{"n_layer": 10, "d_model": 384, "n_experts": 40, "experts_per_token": 2, "d_expert": 80, "d_shared_expert": 256, "activation": "swiglu", "moe_layers": [2, 3, 4, 5, 6, 7, 8, 9], "router_score": "softmax", "normalize_top_k": true, "routed_scale": 1.5, "balance_loss": 0.000253, "balance_bias": true, "router_bias": true, "init_std_router": 0.0167, "lr_router": 0.00129, "vocab_size": 6672, "norm": "rmsnorm", "norm_eps": 1e-05, "tie_embeddings": false, "optimizer": "muon_variant", "lr": 0.0082, "grad_clip": 2.0, "batch_tokens": 32768, "seq_len": 384, "train_tokens": 243600000, "steps": 7435, "dataset": "wikipedia_en"}
Below are experts of layer 5 (counted from 0) of a mixture-of-experts language model. Rows are named router (the router's row for the expert), gate (a neuron's input weights, with its number), up (a neuron's input weights, with its number), down (a neuron's output weights, with its number) and show model dimensions 0-63. Each number is 128 + 24 x the weight over its row's rms, rounded and kept within 0 to 255. Numbers have three digits each.
After each expert's rows: a language model's description of what the expert responds to. This comes from a sample of Wikipedia text that the model never trained on.

# expert 35
router:138136093118119085177134111150114093118093104130140155109107112125153167118144129139132125112135119137112128148150136126142129119134130144164155181117118148151143112108151102156121157143126121
gate0:126088085144119127099144103106102123100173112124123100122099117140110092178132152150195147175127122146116143124123130099085160093121133124095139154108168117088131113095151124133113121125133136
up0:144141126121151151124150153103140093129095145147123103149160162107117126092120102101102138118116135131151090140136109155160092139121143111161089131157131128134128103158118125099152123119117127
down0:105126099089127131147145123111109158152144166142162140152144105137125103145109097132164159137115102134171114169134126130123163175063124132128090163141128118099105159125128101138120123122144148
gate1:131112131054150116118146151142149157151128081142134158171146152162120119106150103111102148113142127154101123129097112145098139126148141182131127114107135128139158100117128113113126072122100090
up1:128126149078117133129099159085081151125112139143147153147079151129122106085146138131136110092126067117117128148110136206082145107139116112094120142083163147094103118153123085128176124138137129
down1:176153140136112164100111140119125099110104095116141117162070122127125140140110120147136118106103101134113117127175135130122152133144085144152107190072125130098115155112104149134167146169135132
gate2:084102099082112129106139112125146118145151144072124132100137154101124136128104127116103113117118143104106172126102117118129166115118136136140124132102111155121097115137131151193161078126131145
up2:084134144099123100165096103133165193082122137143183117084124121090145102100124124103105161141122103145153123067163111138150122168138123103114116094149135097141147142136132117153155109109105160
down2:119122135168147144130125156169101090088132121111072146063105154136084165124121130127098147086129095125127149145123140123110131144160148115151175123091096104100134115154132155125142119168140117
gate3:095128093169143139123139157127154120087133100087128102152153117099136137134111120157078177136089096077149074152125158141113132128131167115127156140127132142174186145123122136117120133165132142
up3:110116115130170131182140133117144108115142140162113106144159159121126141147123162098125139113116120102123106153114143151124149140127131111141108151161125131136156054133124122154156131077128116
down3:149120114164111157141119119188141112126148180137114128177146121106111114114122130121082121150130135134119108153135126137122112079139136089151101141170136150145114090125147147135092196092131119
gate4:108150100122152108164078158126108107129155129110102082094099131116139117121129152166127145092108097177094135074095100113055086100187120121133092114091098148116122133110155100089130110101162113
up4:127107152126139150106139071135118110154115134163133186151104156104071140136142139133100143086145139118135099161169103153167174140129099109125153130129111086134167132141097121165094175119131108
down4:103119113157097123156165140094142113125154131114128101110174110097139163136134132076121153126149169106151107135144151156110114106109111140126103115139124125128133112113131118132119176134194137
gate5:116114113099128157158133097141125133182131131135146152134157107109091112148147112165136107124126162109139174095133167144111121125179152127101101153098154132168110132112100104097140128115100136
up5:119110125143149126100102120137143150132108102118115106167144140170121121088125180140149124121135127162163137174100158158113122148114126103104123126119188105119137107142161167138118128111120112
down5:134070127149123165169145143117153129162127105104102134133121149140144115090155156122117086153125128101125117072168145119122106143144130130172105134137111133142108126085145124153089114146150109
gate6:132155115140170148142103116163092109129084116069095128121122104143122141097120118166122142145143118111166160129103138140084128078152123091115129130144173152123132175165112129164107109153121152
up6:166132109140141141124105128098104148124105132104077123119130119133183126074134141127132137153142112117110139162145149144149077088165149094138124102143150138142148165154120117148123141139090157
down6:124134102095115143133123129129072131137103140125159101113097145179150144142155138100104119150111149174084175166154142136133127138122173098120106189152124130158179185129107142131120163161143110
gate7:124140167124136137111148120151111153105094065122135107105163112102188125119121122162116129125138089123143128100080140134139159179133138124133138120170151102144144113112103089154108158127121133
up7:151144092147139136158110112091148106136106170153176082099102135124178125130188074180095121125100088143132133128130175162112078147163124138115124118136147146112091143119113110138133132153148097
down7:127130107126125144117068117122112112146120131104102118105103097123155143159114109116130125127114126119126117099104142093149106112126090130135135135063121196137123133104090128140083123148132146
gate8:130109092078123119080114125105155112123078101133160164134116116140100140107131131098121146116091125078082127130136121130142081134111132145139109139124119127148159137101109074128139126141111128
up8:155166152113137113109120102140106147140082101086149125147091124149162131122128148081162115136111140122092105128141162126120107161164160149150156128158151127160095126107107103120115143133130129
down8:159124102146119079113146109142154141106176143158119149122071129088108103108114115118143126150139156122120113127150115112144183124151137106104123159138122158104141153135146113093170142144132095
gate9:128174161114105127134122136132149145166129166152114176111110139152089146120124168162160144125122123150145122138113146091173149118134121134176138134123133100115164124128147109147175138151124121
up9:108155135152092138182161074132157151102115129153161130141136214150075097082117115113141144098110142139110135156136127121086157113105136115101123130123118110150086141112134134099128115153154112
down9:135112140156133144117113138132185138139168154147157104133111142101103149104078117118105133070122146148068136123118120153096166121133127130117072114119141165119128093164117089103129138132115122
Description: Personal-name word pieces

# expert 30
router:125181127120110149143134124111162137149130116162113123111124107116104145165141095145129129123126139127111122099159125154141168129126089154153101128149158097150101113129107076112119150120116155
gate0:127083138138141130118138153163128141116145142157171114135117113100189101113121106169143146166152122107112121148114139125128105157130145155141086120132100191173142099101200166128107164189107121
up0:120110130120110131088170136104131139164131159177129167114088145118124128155107091121095136157119154158148110130116112126106136105150136136152119118122163135156116118143156122113103132148085114
down0:124091170110086147089080103134143126207133155128132151126095115114116171110117135127104140134103122141089150128142145148143141126122138138169139158155168098095105128121154127135122138082130108
gate1:096110130112113135145110108181133151133123149097140167167127102120127147154119103175096156148108119088129179109095135164109140097150176123102127095096184168119161162062121136131115103127111105
up1:126063156110135114134115131124114076107101119097111138175114120157128152117151134109141114084161154104160132137112166102107129115122146110116115135124173094175115150099121131111152167141167084
down1:120137130147104158145103143122119160119131135101131114100166128123077122128131149156149142143155119134128112127144118158075140161115146107133131125152132103137132149102076118092112124134134096
gate2:132135149097129141163115157129132151096119131108124118133130127121130128139083118125106105093116161138113139154105115106137096120115135099178121128106125170093139175106129111106120107134084134
up2:105099155117106139160131142094140108103130108161104100164133129189158126122122103110101153136095060146153139131102148125075154139141087154123174152132172108103107155097155132098155103153151128
down2:157160142143109130091156120124120114098103114130137152125187134155155107108153096137105134136131125127126102146118169094090143144112102078092116115140114087104081150153172156133109117188150158
gate3:104132109154129121112125130116146108131132069127150118153107121118128157096178109149119115138162125091132144152119141151105098149129141113141107145125138095130145128105155144109095101187120093
up3:096100123123116089146133118146132124100129157149170099110111112078142106112105168120133154120089124147113153142116127143178163135126076143108145116105156141131119169155116129143123139129067130
down3:102103145143160107095124098094167106165123078113139140086166130092159079144125120121114117135113115157157130121092139143147140194126090103156119132097142162100101168096124083142168119103097116
gate4:149112119155135126140104115121125125119098111116111108130114162127143116179115157104129114168133145104143090137129085167144106085093097140147159165122105153165100159122156142127160152124146102
up4:111160133140141088133105113110128102130117116111110163148130135139128122175102175146140116145140106104120102066107116138095104126118121159109143138162146153193098165139140129106140144132137138
down4:124130127123143146108143140142133132127119141102121092145134127117128111134171136116139149198132160112148085106102114115130148118161128165070133107147066220161160099131113094155097113127183127
gate5:141125099101098103118137168133111139112177169152141097137129104160134129122128153188112140084132112116172167142140082183126110105128102159117149152126105088098146120172153133145146169163137139
up5:145131117111131123145109135120156131081159143101142121128119139141139131085123161131103158129137162110124104194115134113129115104104126119148188112165128144137092099121118161130125133110128155
down5:108138137138144142127179139162126115160143090129075148112135126153136138122151116078114171103101155175163127119099120093084102119143154120080096125153138095127140135138115130120137095151130172
gate6:116151133124096106122149164148142123140132111128130130142147136155106144113084143136139120123142095104152123155120103142159112137129097156119153113147103115088176094150143127167153145182097143
up6:148113119145156102120100112135130105149124146103176162125119146116152125123188118179157144136119145135118140075137093154106151116090143138094140133113147120133127140142103116112088077064103117
down6:096160123110142129091144150115118130134168129132095113123115094106156103135137128129149097181149099116128106116084139184094168106148158156134112124094087185116068122163121144112155098117090192
gate7:100097111138126084115148151112106123184140134161111139157145136113130120091132122126111101102173137128091147132132117099132131124187125108134103091085110107132092136133144136109139088170097156
up7:108095127131117115137159145110122132162159123135143113141118137142142129104132143117131100108130120106115102077089152117152124157168105132081081099105117125101092114149139131102103069139135131
down7:135112145135184097146136121140152157143142114122113115155155127126121127137154129120118153160135136142103082164103085141114127133126110174124143144106085153136131141163108139192130108104110105
gate8:119102131131130106144126137122152120092141121130140099137130145155184144117121052094113151125136158135120147129107134128148143174136142171160118113119094132120174096152146085142153134100150125
up8:120125149115134142134114122128115117139075152124077158093095145120111137100107143120109122170092056141121122134122117117077118084116088184143166165103130139178146129141103086157086070163139115
down8:156101146096120090148123171088116092125117169137159140098118063158118143127121115121138108132144118127119104087136135087100115134151161094122139148126148154154106103132178099119161128141200121
gate9:130139100131141120132168136152140133130113137125132086109115068145122087102146134149128111098101128104093150100066154162157130160157118135167111091120090096104125107099168127133137131122119102
up9:159135126123130102123141051123149129141122134109133132167120125149122083155148139109122111149112091122139130085116142165102108122140129153094101186128115119144138183156111107117123152133116112
down9:137117167116151119150155126085172117114120158125110165125078121125134121121086117099100159122162149102120157117100159126134152123141129127110121118160124123111179133158117099142098134119144108
Description: Title and name words

# expert 29
router:124108098150109152151169108091169147128105088148150123124095121177149087103147154162121144114132088121104119168130128160146110126121101110093075116092138154141148151101144118128116125157158120
gate0:120173080105151136150157096116163178152118137120144151117128122151123108144137137093177142145154126102147130134082130129149110145137128131123122126141145159132108174143159135170149174159138092
up0:146176116115157152144146129158164118097150162103141157115085129119093141147098134097146125126130094125086117117088157121114135111126116153083118107119151139084120148138135129113127116179129131
down0:129113126115168152167152139147141104129147107120124110132105141137128169132125147092136135181152073118095102132146109114146118124095159141131159146147156106154119177091127119138132145156141130
gate1:105091145117110108167138105179147128144098097122151170166112115140125148101115147131135099113137071099157150149117157124123107130097128165122107142122144127153171160132130171089102109139131138
up1:113143135126102163124091124101114133139129156132192131102122115135122139145148141151131154165181156160149121066172133135109165110186122145123155125141144127109092125090117080126122098116132162
down1:104128113115125094081151143140086144131118070134120149134184147126127154093135180122058083144140096113116161169163139133138125109102090121156099130142137121093115128111147082152112103153142099
gate2:150136098142138132097103107098138129141138136129107125164143152137118135107153107149115152137091099094122112141148109112107135111116148060095116124097110139134130136131158120156100143146118097
up2:134079153100095124146147126146125087107127108110153118113119097128091129133106181109146118095159167131143142132127136094102138111140118189128158114185136103117131116127109142104118130102150147
down2:162086124149122114140121172099131153127119138139108162091111061146141123126137115118125108091113122092104131109110159158095143087111109133107120165110126132109148129092138123095092087110135142
gate3:146141136154160111146137104116153148176143112108169118127131092145153147169146137118132131115155173091108123124142167126129127102109151125124087141118077130146134118158152166160125144124113088
up3:141123135118154109123112129142140117142113123114178131129150072092117133111144143135139113147126154126128137140093121137168138084146155084125120127069108131117122124144124120131106108149133131
down3:132115122158126157132151127117103111177100146101125117129124123105100143163093099122160117119124153108093157119126112138127139105110141119107074134127118158120109135142126127139110111116149127
gate4:139140066137135129107164126165116129116098099097158141086072095102136181152135124140108057072112144130118120163114125155094145089130087102127162139093141141136122137136113142179144124150122142
up4:128133138125128162113109140117121156126124148146107120138153106130107100136113118143123142116142165140107139132123165118127095157096161168136120121140151110164127120119143159140123159119116133
down4:154134118137152140163120113136102114118125152152122083114134115124162153137127093141145135155100115151104130140125167125163143143125124151146115128158155124109113093129115089112122159145140161
gate5:075090140095132114168138123121161151146118130150111174107152105140156092119160123135131074160143162164125150090085104110104131164119102142058122073119121115142127125154130107145118108130161126
up5:165131142130133114145145155137103124123194175139111151140082134153141140093096090156121145172141132183126092117132113112166126139121112114132211133139143130143158126107183130107131105127118136
down5:115176147159126133116133165131160130129145118140122149114108116099145116108102146115094120106107132119141114122113159106125143109114102146119127118168144125146117136113164133133155150154116148
gate6:107114105124136134151121118145153177130146145088129063154131175104139087140100086178148153160129090123137153105113130151095131140140156105125060107129097118154096157127153129110107081104110113
up6:117108100116139107128121160095107136165116142143111130092140139145154143114084100154094102118135131138123160100159125139125103123155111114147156182108129115135093155179148144115152149133181147
down6:143133102149143133110119107123123133132056092090139154159162155127124137132128123097123107160132131128143087153143120076152123152105115133070131107126122131135121158172164121113075127110090117
gate7:155157128109128183125106092097187142124128116114126142104127109123114116107145124134110187108126095095082078145106126141156126151090111157107136142135104156147150161116150080134140127090107131
up7:154151149111116150128114164123102101162143164093126116110140105167152121162131138156122120131162120138148123143132142132116090110111146127112133117123092167135119122178125145108121113139149130
down7:134181133123124145110157151125097119129126167116130161129126114112101089086161122087108135168096168181150148140107104135117110140189168113139110121127149141150140144148126131140125129123144136
gate8:149142127115128125186175095108107133089163122097126146136176073114134094113088107152128141145117133170154115139095136111135069137127152149140107138141118104148163180141124132123101128157120171
up8:129113115142180152122179073121123074130123151112130116145102124144152095139148132137143085100114120142151097128131167135139111151128122123131126132140140112146153165159147137083142128145093109
down8:117104157184121117148111105158107150131114155120162117145084132123123136137145182098135099081147156151102166138110123137092131119170125132115147106125168088119121146126112131151138084180126111
gate9:139135136135134123151134124162130157109151067146148128109145147113117121145122092135175113112123144154125085153116125157120153135104123130128105126087130102125111147139144122173144146107138109
up9:158142175143172125138123123091118140172108099180182140151164102100123099129145126129170121142083160147161127155109100150123131137090111132130073131121159110095097142101172100150143152170125115
down9:135157097144143157097139093143133126114157168154112141169131095161139135123122118155143191168116148140144147128144147144116131107092144071127109131132089144141110126109122165124154162122141129
Description: Title and name openings

# expert 17
router:119127102120139127126124147142180105151175175130140169148079158152165137121113107111131089132154124117122143149116078078158106119125151121106097142107096168119157161122164129139157145145117113
gate0:142172111121129153142089192147164138131112134090146115133110159138185138107169049133140130146144142116118183134129123133102119082126134150094092099127092117165112152175151070150193197167112127
up0:107189226153154124118146134118105093117128098098090113113112095123091123134134159120129127132135202108082152159120137126170126142165105132168095146110167113106119115151165122111103119131146135
down0:079067136123157127148161163069129173129149117146135135082111131140137116081143137116145128160153118156103138188111135106140128066123147134167130114082119117156118138148130124098143136167120159
gate1:139098150096114121116155142111126162099134123151132145115149113146114128152111108155083118128149118152138105137132118122115113125127136113166092136104087185136103079141150172140161119132096129
up1:111129117142146186129127136116122148147092120096129123105146139173143123114140140144113129189121143127117134108124115138139076116128107148103148099129151152140129156090112076128104096136155135
down1:111121115131075160101125110139095129128147127108173143124145106162138126106122140071101138096149142117113139128158115080153137162157089111155139144128105147120111125154110186145145113157139156
gate2:123096132108149134135141138126143147156146119141167141126117087114130143101137099099092130115147097076162085160165146098099153103159088137135144128132092167116163102139153138113099114114106105
up2:123112142096134127129159109134106128113090090137164151112140127130056107100105104120117128156142150098185130158120152113153124115141125142123118125172060185101153115146101143122113137108185105
down2:115133118163136161124143127151151159177068111122130143129154123103150113095132133161159185124140121110123122115109161129112133134088102147107121147134120158154148109180109092142110142123077124
gate3:126177149118116175125129125137108110134151116102148107140115193184171159132135130108152160154119122144104112089145130105107140116138148135138129113156176121078139180160126125154168123134109125
up3:149134133119076115111145154124134137150145165111091131116091130173101146142141108117164136125112090123120151186125120098137114142130160051178100140168183135162100135131130114131104152161144098
down3:147128113097119107115104131146140119097093137103084138137145117120127090068086163134123137150132149125118116132151129146129103122067102120117151121131146146152119126095158123131090160139138136
gate4:114095082109144130129115103097140131180116080123138132124140124139112146111138139123154123093168125104125136127084142129092163149116112160152093152109128105157148146147084126113144103162136147
up4:112143153120098161146126141138137097130153124110132112158142127133148117155159098142129131154112095079116171137078150100144138104121145134159140118150138077150130108122140148149136108148163125
down4:125116146098108158115128156148113108154144127121112109111110138114157113177127111104154144111165172154120121137126139167124131140147091144134119094148114123139147128115115155159153149125121119
gate5:179101100139130113148152126136085142074123122115142181143120107094127096139104143144114156124124099134075141132092117094118109131112117135113110155131150136146165109117125100153152118149140138
up5:118127125142145125127136139108093116099146152133115134116138111119139123146157123069113148127133172135059146083078116144146136063117109123126117163119111107128131148141121087146147146142115142
down5:097137118110108117119131144113115120153138131104125127138169162156145103122123141150108146122127099113072131116110122122162111117091088144100093162116104114166154118191118131152133090136152106
gate6:146107085141138139156127150102118119150169111158123137159090111172181164120157103085128093100126133107102179148137124118119107130136160102175110126137141130107088109148116134120147159151130131
up6:112133142089133130155123126106097170144121146104103133144114108143095102091140138080144108139120162147141119079171099100142158119110138142135118125113142128141112122125147139143114184103102100
down6:085083152149079127137114139115156144126131096095133130120159110133149114102134126103141126142156161133110090096117158114072127161148119117150132158134133138148143112138140144159117151150129141
gate7:103137092089135122135121089106131166161154144125108116131163152143133122119087164129165118122100141105117146136122171091102125113104159121078099158106099126110088119157107102129134108094132077
up7:126122149174076154095167132133119129100115124100085124131150122140123156143148118075116137109116176145104118119134106093117126152143145114107131123108087121151138098173141152107139135131140125
down7:127096117150138124132136150088178142131131141084097120133138128134121143132115152112149103159146092124153135147126182083121118101194119126138075123124128127116123163204086139141102125127143169
gate8:074140133114137120091115168136140107169123127146066115131090149155137142160127085128138101091112139075099136130117174086064106178146103082103140138104162140155158131133139137152160149098141120
up8:199058104088091138129104167123161123106162102075122154133135127124142118107115138133142157097105095118095145080140160116124107151146122166129137144112125126120159153166129129171127131139132080
down8:091076114130136144113167100138138135136143136078151103116145111154129151136086121117139132125126094124160139127160107116101129119102125124090119129135135108095163086128097067123108130143150149
gate9:131143140112131140103165115163134121131157131141094108126127116147139144137113092124148123165146085120139094080136114081104125144128145132117169104133142157118115185106132126161142129137089140
up9:068117147128136089163121126121103121120096157105123112102124154121084121118111144101099141086105148102135113173151153117110111087126132133150129108109155139124105120148095172123114129108152106
down9:116089163159098121161112135148140120101126144160152146145122119126101145098116146127128156144154101146129120147085134139112114093171112135139135116097127130147078133092161146105153146159134140
Description: Place-name initial letters

# expert 19
router:095153139101090134157123135151165111120093093106101122132168121102146129120154142152126128103145163122154136176136118133101117159129132149101116105144123122157085114144131082142143098126142163
gate0:096121116131139089145195143128145149119149147186159155136115105127134086105146107116080124124136101114120111089159112155086122130115133131133141081110122117104126121094104120131144137116136159
up0:161124117165118171194122124118070150118116114099140117147141110117143140129129117109134123130110113097132125167127143159147122115135092119149143123063172142107185146086147106111155111124120141
down0:101132104123080148155111122130098153127101117112105130119126163114137152103151140122137163116125181115111094166111134120159135163129136085134140131109154127131177136118118119171147106138162160
gate1:092101097117117085112135169122146083170116126171098123104089147135137084127121119165112100128089116123126128118124155141182143098099129130140116150083070130180137140137164146165144154102184126
up1:152101112134175132149132125130128152119133134086155087127104105118119155135151139110152163166136112144099188109061131132113124124158135128134130137152153129106127131113082093094112123182140130
down1:181107148134123090147113128134177132076121139118102103115128104153138124178128140089156156125107133126104110120144165136103159106123105119090093129147125121125153127119140171124123137090157132
gate2:147121157161133148178085123137101135163125124089101075114128106134106110155100118082127111128124127109150134159127113152091131133163132132134122155136103101162140136160119112142147121120155123
up2:104100144146127084135123170159128143116122087125128127145129143109130108143114157129085075135178154123141091076105128121113075133113152094113120140149153131162137152109106142115133123148159125
down2:164112118144117114150127093099142157130163101113132156149118127145149100116165146110178168154127148084097097171122141154084126110186103141127103126128130111107151082124119121155119129146110154
gate3:119168149093088127101154107151128129146115094127106138155139148096092141152113130125121102162096153115172116125125120103116096160164150154151143128135131112068104104140191127094142119136113117
up3:134096144128131136195103120115171110140138140092117140127120130180110144112112101163141114134179108149152106143143180134137129122120143132115136094113116090221144144086087146174163118141147157
down3:144149116131180143155109123112133147101117099093120105114135086135132081095137116105150152103135118108153135115144105096118125109146149133108148103117130111158133114107098100107167105133121133
gate4:093114112125126120138129127158135141092093111093112108133131161151122111124134132135116153093150186114131196119095154122148125130124113116158166111141118113105139128139116115153160124114121128
up4:123125141122130133114107119165145173152151103115169164150140122135160145141086121111149152134161119146107096109075107106148147136145100164105129133096108145147090128131107119099126080142125162
down4:154144136162135141101156150136102131135124112129125139148132169138117160123131072151133072144102122129154121152130131127124047116121129108146131154104116145124120145159104108115156129107100157
gate5:150146133190093136144085143160135096130131074130088105147147106110107106177148181129113135158120127118143146141119143149107093183136142134110133135163150127125113071159143062124152103180088104
up5:145153130140130129134126112101125111123142087168071135143152111101138111187139138134114108145145109124126144118086147138132123160102119142088126140140145154143100116105103079120174149151073107
down5:150160131129122117142150190136193151116154136199101139104091108137117150115126188093121133121140114138154151096124134103119143161086133111162111187108116163152139115146139130149110112142143147
gate6:098109156118132143135074115189124128096122093114111098154181098099110150137114152133147135111144164126155109128097125141088133122149143166165169130131145103148098145170158125144153140123137098
up6:103138108123136143141136100116105140157145135120150142114109149140129059154082138107155142149129120121139108114144134126104124094097109100134129116151175132119127106169101123101150117107082112
down6:163128183096129147162130141114192137152111117092141128173123121147151120119136131144072120094148124129141102133128117125124166122099136116113149164138120155135152137156125122115109122146157163
gate7:089096139121118126143142132141158137121096109108108160138125158125128141137150140142122121111111163119141145119162128126145141186111140111114162083118103115097138085114141115153136075151120131
up7:175156135163117099119137133114099148128130136132149117123133128127114150132140149111152157184076069156099112126145097121116084122136127135097098155123154140103126127115130135117110167135122122
down7:060102098091161151144112175166118136104139139145156137102150113122123100147120157151085115087114148112140108132133150149150123143123125143159173093124088143098124107110110120113149108146138133
gate8:161132126129107136152110103117138091080123142134136165133101090110127126142109137121139112107132177091149127138108144108149124114105129158164172136103128114149118101138161144146087121105160134
up8:113081138105128117135144111113134104110126163147117137132123114106143120165139116139146116104091148127126137124085097120133154110125138152134160107081128092124136072149144133140104088128127104
down8:127113099097145167140160106150124110163148111147114142158128141118131100114127138118097134109094130081152108136149120137148152128091120119091125124136101117158114141092097137099158121110104118
gate9:152110156142102081101161102107127122154131131122114090140123140143147112120147142133129118150126128131128086141101142157095136121159126121145109162103103142103156182108117132100139124122139186
up9:139109100118143120106152140093101104156083134162082119108127139116157170082147123143127085152109156035120125167157132169136175177156146113092104144130117170089147143121078165111118120158143179
down9:125120112074159130080099122158081100165157131130157104170135143133136121133119115101143120126111119135127135117136108151139117171127128138167144105150103145127127148129087125128114134108143129
Description: Clause-linking verbs and conjunctions

# expert 27
router:121173129139105125096115088115134120113071119149137134129148153114107151135110120122163160119115133129109125102182143126094132102116147114137164148121141153109132116204138171110131169105117125
gate0:107118116154146129160129126134111110148129129097121128131117097180211155102134066115155087106123136128152141117111085123176096132159129078094106123120127123142139152158165128128143118125122103
up0:068136113100118142122107153135088191094140161146108147119117146120128162097104112127111132128140111126112121094129102148199124084124162072111125127158133103136144152158103124141139095104141120
down0:110158154139203127154147099150135159126158125137091114122136147128111117116092111111093160136121147127086120137114135155150129125147144104129125148120115154103110094146090111147121139149122107
gate1:144166086143079109159096109102114153147134096123111145104139133109090157148103125138128154151125100136170128135152168112126111096133127165122139103096148144130106143115120094126156115136114138
up1:125103138144160111117094146133112155156135134139094123141129132125125150111129150136139121133109173178083135129129105150120158148140110073147138141083103141109131175148112115097115124146114135
down1:150083095135132153136110137137161133126117116137125075142118112118119182158162125116118094160076121130132147159142072109100127112163152132117175141147098085101081083102112151084115126139152142
gate2:118128152156079110120128163146150116129155098150147101091100098118155134120103094114134112112103161109107091114136136139088147118149117102112118122095115138157133143115118129145128136150159122
up2:110120123124136124137125146154126112118177146136131128132140097134165141104116143137099146155131109119174185127094110126132134106145061146134121132079118111086158109147116115174142173158170132
down2:115162154130145141093105150137124101122132157123134130118115123162126145127126151137136157122109157147130147128183136112128145104110156149142115101117138116088129137129102137162150130119136152
gate3:101136108117120144143137138094100148112138130134101116151107158148141104143121152127110119149162159104114151123099122101104132131133133131154121113115092133100142108141154112124164169141099117
up3:166147105138120150145116109149151113147116098128097149090141105161130144093169109151145123125148144159153147138140120127158134131085115148148121137117161109155106165174143141134129076134096159
down3:153120165142113115127103125129178101087104128143120137137140155187113142094146121146146113124087148097108132125112134118103122126096162118121157155096139128161119124155166127092163090129148135
gate4:135150140158077155118157147121109133123163154115139099158098107125141123126104119104159138117144107113113132137126114112108132147153111133114118115185153129144093162107115128114098161145146103
up4:121103117142105116098153148117127125099136124154099150126153137136145118152117120106154123135146139106160137108118119145111104145142169095105130141133169135101146123126129132114144111126179097
down4:143140127104094128139158134119109101121123138100164134138117140111165099172134071111114142153114147097124047086159109119094135142121136121108155111059111154100129135085138113089167112097141103
gate5:129092120126137047146135132139133086129117104128105143141116137127117154131125112116092078139114144145138119137120141153118097138146132134103126135120126116172135158130150131110122159104120107
up5:143129104130155091150121148123132140135122116133124151152115116173104179127151123105118122115134132188110147122137091149114120114105131145130120121134113145175137108109121102138183140144124120
down5:126121128139097098186151114106126158076111091085142102090128066139106150132116125106133155100124170168121111119144161097098135129082080110129146115162130132101109143092110132081104125113101139
gate6:145159105131135122124143113144147105092162184099154104127090104156142124101118128120151093136104136096150118129146118101107103132101131106112134123110105152113143147144180140133100145140132129
up6:100115138103156151140089126145149167162123104137100130158115187133124152127170068121119115135166162167165155122085108140128136145158118104142100143168146137105095136111115126122093148099098138
down6:122141162151144155169121115109104150151108137106109131125116099118109143134153151089155120168173128125141136102110114131160100162151078114132128100103120141108124141142100113141157170122105126
gate7:095111099124071140097140101126136159104118058096105122121097121127109133141157105128163062158150146127123130156151153118171118167148121109094130111144145121171127138105149084149151159103103146
up7:125125142106107149133115169133140146141145131162065102112113140094156107133113100128156112125113123084142138139153071103170140132138149115126126154159168115155175097130108119128152125136139095
down7:090118134142163153065111127107161120129129143126095140165115165107148105164124121108107141076179132158146146120127113094137129118149116142164083130128107132077195132100126130103111155094113162
gate8:111145129113143136153106120100094157130140126113123083119139133149098119160121184150148122134092152135103088156136150123104130107134092121095112140145106105155149150123183140132131105101124108
up8:107153143106137171126106138128165123151125136142117129152097140128125191120138161104109122128115148120093161173137099103120104117167169139152147185118074149125156148135220146114115093136101185
down8:142136122104113145129106141109156118169132116145128206140125123117102195125108150143128144106102114153119094151163131071178146132148120145131128148118141117109111182139163161149153141145117162
gate9:133119088123124095116134130199119108144117129125145167127133164131167183110133094129092090139115118109169158144157122114111117109150162118097175133097158120160117168111177146144102106157160155
up9:112102134128152133079146152156130107107143104133104150092125154109144115096115114129146155135145137097146126124116119079122098117088121115157141134091146123143148137139175145118082136135186135
down9:121159109168135120133115059071110126164148111122139107082131115125118125157128102135157124148122131175121126178111142141130107144109128143140118097126159153158159105148108177153135118072116150
Description: Place-name endings